Experts of a small language model.
Size: 9 layers, width 768, 137M parameters.
Experts: 16 experts in each of 9 layers, 272 SwiGLU neurons an expert, 2 picks a token, a sigmoid router.
Training: a variant of Adam for the experts, 3927 steps.
Below are experts of layer 2 (counted from 0) of a mixture-of-experts language model. Rows are named router (the router's row for the expert), gate (a neuron's input weights, with its number), up (a neuron's input weights, with its number), down (a neuron's output weights, with its number) and show model dimensions 384-511. Each number is 200 + 40 x the weight over its row's rms, rounded and kept within 0 to 999.
Before each expert's rows: "mostly gets" lists some tokens that are sent to it at least half of the time; "comes before" lists some tokens at least twice as common just after its tokens as in all text. This comes from a sample of Wikipedia text that the model never trained on. Tokens count by the router's weight.

# expert 4
mostly gets: "\n", " as", " was", " is", " are", " be"
comes before: "|", "-", "\n", "==", "The", " a"
router,193,198,182,150,144,212,227,168,192,129,237,200,177,170,173,184,167,100,229,205,274,189,148,257,287,190,146,139,218,210,168,170,159,244,107,271,202,192,160,253,278,267,188,155,218,77,222,146,257,174,207,265,140,131,242,142,221,214,230,132,177,178,246,204,222,247,162,244,184,216,99,227,197,183,240,212,231,139,199,146,190,187,137,264,248,232,138,202,201,187,176,144,93,200,252,225,155,178,106,204,284,176,224,214,173,310,224,191,174,164,159,209,197,152,222,252,276,225,230,202,210,160,257,198,164,184,244,175
gate1,188,247,230,207,215,205,195,202,120,212,178,209,234,221,231,291,183,181,215,181,320,225,202,222,211,198,273,273,211,216,140,228,122,208,273,190,162,195,197,241,239,215,176,239,229,213,200,199,198,243,216,206,159,140,214,233,210,198,214,224,210,218,292,248,251,138,255,209,172,118,176,239,168,254,275,226,205,206,201,172,223,229,207,178,194,159,216,176,201,214,215,204,247,234,255,160,200,195,201,198,262,176,163,241,192,166,173,152,164,116,174,178,219,240,187,159,196,172,280,117,216,213,157,273,234,179,206,187
up1,236,188,195,217,135,153,174,155,268,203,193,177,118,171,169,271,146,197,188,174,134,61,170,157,143,233,163,259,179,202,162,198,217,301,181,183,132,132,248,186,264,158,210,256,210,235,175,227,199,161,213,202,197,185,217,190,222,244,230,217,269,273,219,216,268,177,158,211,195,127,303,189,193,145,225,277,166,144,230,196,181,131,250,206,176,121,207,151,226,193,202,185,202,245,206,194,216,209,283,220,123,181,232,205,199,267,258,204,141,216,231,198,216,177,177,152,179,190,238,166,250,269,181,255,181,184,219,224
down1,173,122,180,176,198,174,228,219,151,139,157,118,163,214,281,218,174,182,295,202,167,155,232,268,220,219,185,238,211,214,148,188,89,141,214,230,216,172,178,204,202,227,200,190,160,194,236,245,182,143,226,220,181,170,139,263,230,214,227,170,182,211,164,204,130,175,205,213,256,186,272,173,259,139,196,164,197,244,181,138,181,169,173,235,140,134,169,255,203,217,257,208,263,174,163,208,162,152,204,233,212,292,138,254,217,184,240,161,270,186,222,206,218,229,267,204,123,172,150,169,246,149,228,228,206,206,178,214

# expert 1
mostly gets: "’", "ag", " School", " down", "or", " due"
comes before: " of", " to", ",", " in", " and", " for"
router,170,225,148,159,211,186,97,195,179,197,259,265,208,224,180,221,222,233,208,244,252,256,180,197,255,136,245,215,273,172,169,157,174,177,203,204,226,104,163,93,255,156,152,163,205,208,202,188,218,167,157,161,216,201,174,197,164,206,191,222,188,176,193,231,179,280,190,249,171,219,159,242,151,201,212,195,239,173,263,217,170,258,243,211,209,202,190,286,260,210,290,158,228,260,204,193,181,256,227,227,245,153,177,182,245,164,196,95,152,229,187,268,247,173,201,227,176,177,223,207,241,210,191,242,235,250,189,225
gate1,229,211,119,201,201,170,226,102,224,210,220,154,168,170,275,203,136,212,263,185,250,185,159,190,146,148,228,133,208,215,214,234,207,235,258,177,148,123,189,204,204,127,235,242,149,193,140,145,174,230,183,173,253,197,205,180,142,292,190,273,266,171,155,142,163,221,217,191,186,235,203,237,221,227,196,149,205,201,144,123,139,220,189,229,210,171,251,259,267,185,168,240,225,112,209,224,149,206,185,159,263,248,159,205,266,192,198,193,222,241,225,223,253,218,129,257,202,186,188,202,168,213,151,168,261,241,202,159
up1,185,179,228,252,157,254,210,188,202,171,256,198,222,190,76,201,226,178,167,207,181,170,245,183,237,200,208,193,179,138,180,147,235,188,145,212,248,180,175,186,148,198,142,147,267,217,211,233,175,213,203,172,145,243,214,147,190,240,246,190,210,236,207,201,277,146,238,226,198,263,166,209,208,191,174,159,152,212,223,228,209,170,178,182,190,169,71,170,191,221,261,218,226,171,211,282,149,201,142,248,237,201,146,232,197,242,247,163,164,176,154,138,187,139,193,164,150,202,181,281,229,224,233,133,234,125,202,120
down1,190,222,225,245,224,175,161,181,135,294,215,132,203,189,199,177,148,190,201,170,172,220,103,233,183,175,229,203,229,176,147,176,151,171,153,157,215,163,181,243,264,196,185,209,232,242,140,234,231,140,199,217,208,149,216,246,227,251,167,254,247,131,123,169,225,193,174,223,200,200,264,199,248,174,181,210,209,166,245,75,100,188,230,230,178,207,201,199,229,191,181,204,180,228,253,158,154,147,304,154,140,234,257,185,223,254,163,162,243,184,149,215,140,280,153,234,245,149,215,244,164,126,170,193,254,259,192,184

# expert 10
mostly gets: " the", "0", "1", "2", "5", "7"
comes before: " |", ")", "–", "%", " States", ";"
router,233,169,203,157,175,181,155,172,261,184,260,244,179,164,173,130,232,172,256,151,159,205,189,243,231,197,201,240,216,270,190,169,104,181,201,254,218,201,177,245,240,217,241,250,219,171,225,197,283,241,250,227,158,187,141,222,193,193,196,181,264,155,200,291,181,183,137,257,245,184,197,199,153,245,209,165,191,237,135,182,177,171,149,173,161,164,175,148,164,219,250,160,186,183,245,159,175,218,192,145,210,234,225,200,120,266,316,240,213,178,66,182,207,185,214,224,136,222,176,141,218,142,196,259,196,197,246,129
gate1,166,230,105,226,207,185,229,173,202,220,173,255,101,214,228,181,238,218,222,203,291,263,240,215,245,252,199,159,204,255,200,234,102,232,227,162,268,187,182,131,261,228,237,212,215,233,165,116,190,179,280,176,242,188,148,131,162,250,145,219,202,191,244,206,174,167,244,215,185,211,141,237,252,209,196,149,184,188,202,214,122,274,194,223,179,212,178,200,185,235,218,166,180,162,197,215,212,212,227,184,245,148,216,230,190,222,140,185,184,168,190,265,225,274,215,159,206,217,253,148,235,247,226,193,209,186,214,182
up1,243,190,218,176,213,116,204,261,164,179,159,123,230,190,137,248,236,151,236,217,223,175,134,162,191,246,175,310,179,201,252,213,247,89,207,137,189,207,211,229,140,216,187,228,279,237,256,264,229,176,145,187,181,219,240,199,234,207,226,176,157,254,201,166,153,204,195,162,192,163,229,184,209,263,215,284,219,229,183,239,231,164,238,231,310,182,260,199,151,259,186,163,235,212,180,195,224,143,163,198,180,203,194,154,253,165,208,114,189,217,213,164,189,133,108,170,246,175,167,176,230,233,185,194,187,66,235,193
down1,257,193,215,161,169,179,160,163,159,184,165,246,219,230,168,248,129,183,162,279,172,181,199,206,138,152,151,204,255,187,168,235,247,152,162,242,154,211,170,179,240,205,206,240,204,191,208,244,215,203,183,151,239,202,101,168,192,267,272,191,171,192,221,219,150,156,250,266,151,269,183,181,197,194,134,251,230,116,185,179,189,228,124,183,149,179,180,197,301,213,113,206,183,186,174,148,232,153,206,201,236,206,137,134,173,168,195,199,331,188,149,220,258,192,207,202,239,201,141,215,189,188,177,143,188,110,174,229

# expert 3
mostly gets: " had", " have", " also", " has", "as", " won"
comes before: " |", "|", "–", ";", " been", ")"
router,181,137,147,139,131,198,138,183,153,165,267,219,203,162,235,224,197,256,172,137,147,208,205,267,247,190,175,200,243,212,236,223,232,203,154,225,180,216,201,235,192,247,184,155,192,73,288,233,198,194,194,180,186,190,142,138,185,195,204,167,227,205,223,191,259,176,141,254,228,252,170,188,218,198,240,196,182,170,144,203,193,130,160,143,234,203,208,207,243,150,227,183,88,213,256,132,189,226,196,271,157,248,210,234,211,287,204,261,191,207,143,182,196,222,193,123,160,244,183,183,224,169,265,202,178,217,201,249
gate0,198,154,192,126,199,147,162,182,171,232,244,225,164,266,232,222,156,198,201,161,173,171,230,213,164,179,171,208,179,221,204,139,263,277,217,157,194,108,299,192,168,240,232,214,203,241,226,230,238,170,250,142,264,158,232,172,249,261,208,210,168,221,240,165,170,171,260,220,210,202,175,239,155,149,221,231,227,229,220,209,270,180,157,203,231,153,98,194,209,194,241,215,186,207,183,180,130,281,178,285,176,239,173,242,205,238,181,179,256,129,167,168,203,173,191,171,270,239,270,223,147,160,207,183,162,237,138,205
up0,174,202,212,157,282,280,232,142,186,158,236,162,179,205,207,239,246,155,257,228,138,187,201,236,230,174,197,159,192,172,249,179,218,213,223,192,214,249,198,227,181,146,208,240,227,212,211,205,255,148,132,174,224,175,204,208,206,220,202,227,231,217,196,252,148,106,216,194,278,146,181,226,214,213,162,265,169,219,142,236,188,154,217,52,160,189,216,185,193,249,201,198,244,174,187,233,173,195,148,233,146,226,221,218,247,168,232,208,242,207,204,204,215,179,255,212,183,192,283,117,214,226,233,206,148,191,220,209
down0,207,272,188,131,256,276,171,162,194,201,181,212,178,259,140,220,260,287,200,209,144,214,215,137,191,185,157,200,177,192,296,227,193,157,197,189,206,154,199,179,264,212,192,220,259,203,229,207,270,160,206,196,277,255,217,152,213,250,190,161,115,192,165,194,224,248,214,244,185,149,182,203,155,174,175,175,182,212,168,164,205,179,244,228,118,184,139,198,223,172,222,211,196,102,215,184,171,212,200,171,176,219,156,234,166,208,241,214,205,175,201,267,183,196,167,142,215,162,211,166,240,191,183,178,160,170,279,193

# expert 7
mostly gets: ",", "us", "ed", "\",", " series", " game"
comes before: " and", ",", " in", " that", " by", " with"
router,122,248,184,166,233,166,154,141,146,227,190,214,249,97,193,251,245,188,208,130,214,253,159,190,252,90,193,191,187,265,171,169,154,276,155,216,244,234,184,195,243,258,198,226,214,197,215,154,294,180,217,192,134,123,185,148,175,218,238,221,174,147,282,218,166,178,209,156,179,228,167,167,145,164,194,208,191,177,179,211,226,185,226,272,216,190,238,194,214,271,193,149,92,194,232,177,177,217,169,169,238,230,191,211,118,194,163,150,168,145,197,239,278,199,242,238,202,225,185,199,218,238,208,170,240,212,152,186
gate0,227,178,230,104,199,202,223,223,239,196,187,142,189,264,231,242,224,131,179,164,225,173,208,214,194,201,250,143,236,181,183,135,216,226,160,258,153,144,223,221,218,168,200,292,161,182,222,176,184,220,164,167,283,99,158,275,142,148,230,219,224,199,319,167,190,142,147,164,192,150,174,199,201,136,286,261,289,214,181,130,174,231,214,245,210,263,234,140,280,262,195,159,186,225,200,213,176,267,201,239,161,210,168,233,229,282,251,148,182,147,223,217,210,152,229,127,246,229,193,162,209,223,153,268,228,202,200,247
up0,188,229,135,252,201,232,185,128,211,171,284,138,135,211,211,184,232,172,192,245,252,183,219,202,201,260,199,207,170,198,229,249,183,241,173,260,199,194,196,253,182,227,260,224,221,179,190,161,203,204,128,211,167,215,209,154,122,220,189,207,168,147,212,221,247,171,214,251,228,171,194,176,184,124,138,233,135,175,227,141,207,181,195,179,240,207,228,255,101,191,227,211,205,261,278,184,155,176,116,193,201,185,232,203,203,145,285,248,237,226,186,218,301,125,207,233,222,126,198,191,149,201,169,226,191,179,187,219
down0,171,147,245,230,195,221,215,208,161,172,165,279,177,181,261,199,185,154,139,134,220,240,150,280,183,158,283,197,194,228,252,209,265,252,170,164,153,113,204,191,229,206,153,197,208,156,249,228,193,180,194,147,262,127,151,171,191,184,164,195,258,170,258,187,216,220,158,237,310,188,192,236,185,206,278,190,235,228,184,162,208,209,220,187,240,197,278,169,241,264,198,306,189,190,195,244,181,248,217,156,262,234,198,199,229,219,173,197,132,164,141,155,203,225,206,166,218,223,238,169,147,247,270,177,225,254,209,189

# expert 0
mostly gets: "|", "'s", " of", "ing", ")", ";"
comes before: "\n", " ", " 0", " 1", " 2", " 3"
router,127,221,271,150,173,207,166,195,230,161,230,215,209,202,216,198,191,175,197,161,218,173,131,252,250,165,144,146,190,217,204,189,169,177,141,233,171,150,241,213,190,232,235,216,217,143,250,181,285,257,172,213,86,201,121,190,213,115,169,200,229,119,244,152,207,219,163,254,239,229,196,207,203,208,227,204,173,183,211,217,222,165,221,214,198,235,210,180,199,163,191,134,109,211,227,198,142,210,164,208,215,166,166,203,178,225,211,214,162,182,137,203,194,197,191,231,168,204,165,150,253,164,225,191,149,207,165,199
gate1,204,279,208,168,52,182,123,185,221,162,278,270,208,177,248,209,249,182,168,82,131,132,222,214,190,190,210,204,179,211,205,214,156,151,192,151,135,183,240,266,185,213,203,245,172,319,196,243,207,175,188,108,195,200,165,204,245,197,217,246,219,148,245,203,119,189,188,206,213,178,242,252,201,184,210,230,239,222,233,194,208,225,209,151,170,223,137,195,184,210,209,181,191,238,171,219,295,215,194,252,190,336,161,163,185,177,194,241,230,180,111,183,190,218,182,176,209,199,107,240,118,243,157,273,150,242,172,219
up1,211,241,180,235,182,212,192,214,222,176,164,143,169,209,234,166,127,216,168,171,207,160,233,169,237,141,183,205,195,274,197,244,224,176,231,188,217,189,167,212,132,209,192,176,209,189,187,167,185,156,164,252,186,132,175,212,204,136,215,198,127,230,234,215,235,224,187,229,219,184,208,145,203,176,174,198,242,199,191,256,205,187,189,241,213,197,170,201,217,195,198,225,218,147,221,227,173,252,193,157,240,152,176,177,132,221,202,192,231,151,230,177,267,224,226,225,149,221,154,226,218,197,182,184,216,210,276,259
down1,199,208,161,218,239,193,225,245,224,191,179,194,192,169,164,192,200,181,161,283,130,176,233,229,142,166,218,162,201,166,212,173,239,208,234,267,165,221,212,212,248,125,210,197,142,194,158,243,176,136,184,266,213,223,248,215,225,176,174,187,207,177,172,175,235,169,225,180,226,191,243,187,148,169,211,274,188,144,183,198,248,179,163,258,257,210,248,267,236,177,222,197,216,233,224,178,233,208,206,190,195,109,182,187,189,214,252,154,138,230,186,235,204,219,247,169,178,255,205,284,183,249,263,185,199,215,199,208

# expert 2
mostly gets: ").", " He", " it", " one", " this", " they"
comes before: "\n", " The", " He", " In", " was", " It"
router,136,195,152,195,225,290,214,229,175,160,212,235,201,215,223,235,246,228,194,197,235,179,174,179,266,206,208,277,188,239,185,193,238,231,189,267,248,96,133,187,125,217,200,154,238,80,281,94,242,173,201,284,146,177,187,157,246,175,239,172,159,221,233,162,221,223,220,241,145,257,220,186,134,229,273,218,204,175,205,122,173,211,235,323,222,262,287,171,186,194,227,82,193,216,240,213,111,251,188,210,269,159,168,189,191,244,148,242,207,178,161,287,177,173,263,238,217,179,263,137,240,233,224,238,220,193,214,160
gate1,167,126,198,136,206,215,226,195,175,179,189,180,256,202,181,223,254,271,232,284,210,239,173,174,169,191,184,188,180,177,148,190,183,180,186,154,167,248,219,251,172,182,180,258,256,174,149,197,138,166,171,173,262,197,267,200,154,182,150,246,300,246,237,126,267,153,172,223,133,190,152,215,161,199,213,186,147,209,177,261,219,139,214,235,80,210,111,225,195,192,292,165,215,219,221,166,227,217,215,239,206,236,232,220,138,234,232,232,175,163,223,212,215,166,211,160,227,206,236,183,192,235,212,232,241,170,200,149
up1,244,149,127,175,211,216,189,201,221,168,157,210,227,209,222,193,142,146,257,198,273,279,147,211,270,222,203,256,182,146,219,250,172,183,187,232,128,258,262,185,202,199,180,248,225,230,208,202,129,145,202,124,244,180,174,217,154,271,213,223,212,242,179,173,191,138,189,239,217,196,235,245,255,176,218,235,131,220,214,208,212,166,160,177,152,201,166,176,193,230,201,189,202,115,159,196,205,151,142,203,215,242,231,170,185,258,215,186,193,166,214,254,209,212,219,140,199,180,195,168,193,243,187,178,273,215,227,145
down1,211,190,171,125,311,185,191,218,218,159,230,184,235,174,246,238,218,107,259,173,189,237,150,243,196,216,213,200,119,257,249,274,210,199,229,161,241,181,229,229,170,271,228,162,190,275,227,163,130,199,160,173,194,141,255,184,199,180,135,145,171,214,169,183,207,147,176,140,220,225,162,238,263,214,278,175,180,173,198,195,166,172,249,182,169,202,266,226,192,170,200,236,195,194,249,180,196,202,237,218,177,224,238,189,222,223,253,257,204,166,194,173,199,159,219,110,184,172,180,160,211,200,236,278,144,161,165,188

# expert 14
mostly gets: " from", "\"", "%", "}", "man", " people"
comes before: " |", " (", ":", "\"", "'s", " from"
router,218,259,223,174,213,191,165,214,186,207,264,195,191,248,192,202,199,162,208,192,241,209,196,229,333,172,179,179,210,203,176,170,183,194,174,216,209,136,224,203,205,161,245,145,90,139,225,189,217,179,118,217,86,192,254,195,229,195,175,148,213,207,179,177,255,170,135,177,180,258,164,161,220,215,214,209,191,205,174,136,234,289,207,253,209,171,164,188,164,189,224,196,175,239,281,186,141,169,168,173,209,258,167,205,195,266,146,167,253,101,138,172,242,197,185,238,158,198,180,215,114,198,191,205,209,176,151,145
gate1,195,202,183,174,243,224,166,231,216,128,265,121,277,250,208,175,241,234,251,186,152,159,191,203,192,190,169,124,182,215,200,158,155,253,153,249,244,205,211,201,125,257,182,208,171,297,190,168,203,173,151,163,191,235,225,147,212,275,152,186,240,169,217,130,244,174,261,220,202,217,151,185,179,223,221,192,208,184,259,274,125,201,195,171,228,182,243,252,205,190,166,234,235,227,199,207,185,165,134,223,224,228,219,260,176,247,270,181,225,242,182,258,152,216,215,180,252,164,214,179,207,214,232,199,190,165,159,95
up1,298,193,219,213,229,255,246,234,222,127,255,125,228,228,230,218,207,246,208,267,164,163,188,249,186,148,205,141,169,143,235,207,278,196,204,181,167,258,191,266,205,214,250,182,185,231,205,282,77,193,157,148,204,226,177,213,198,197,177,197,220,223,237,167,179,159,273,153,195,213,140,236,247,211,247,195,205,171,226,177,209,189,164,150,272,135,314,248,222,232,219,199,263,194,191,237,266,196,252,233,193,240,217,284,179,197,201,199,221,151,204,211,226,228,232,133,299,227,252,173,154,258,189,278,142,239,142,181
down1,106,169,226,216,180,218,197,218,180,198,161,200,161,186,206,156,174,210,171,191,175,275,189,189,204,244,184,195,213,274,178,203,127,218,227,135,196,139,261,180,249,162,243,213,157,219,253,209,142,161,282,182,211,215,231,210,237,224,200,112,207,136,313,236,205,238,197,223,244,224,171,193,220,272,115,199,185,193,206,188,160,221,170,168,202,166,144,163,226,111,225,159,254,178,125,171,216,234,199,191,167,227,161,155,226,209,224,218,170,179,218,174,222,198,222,122,175,170,186,150,169,206,166,186,241,167,209,287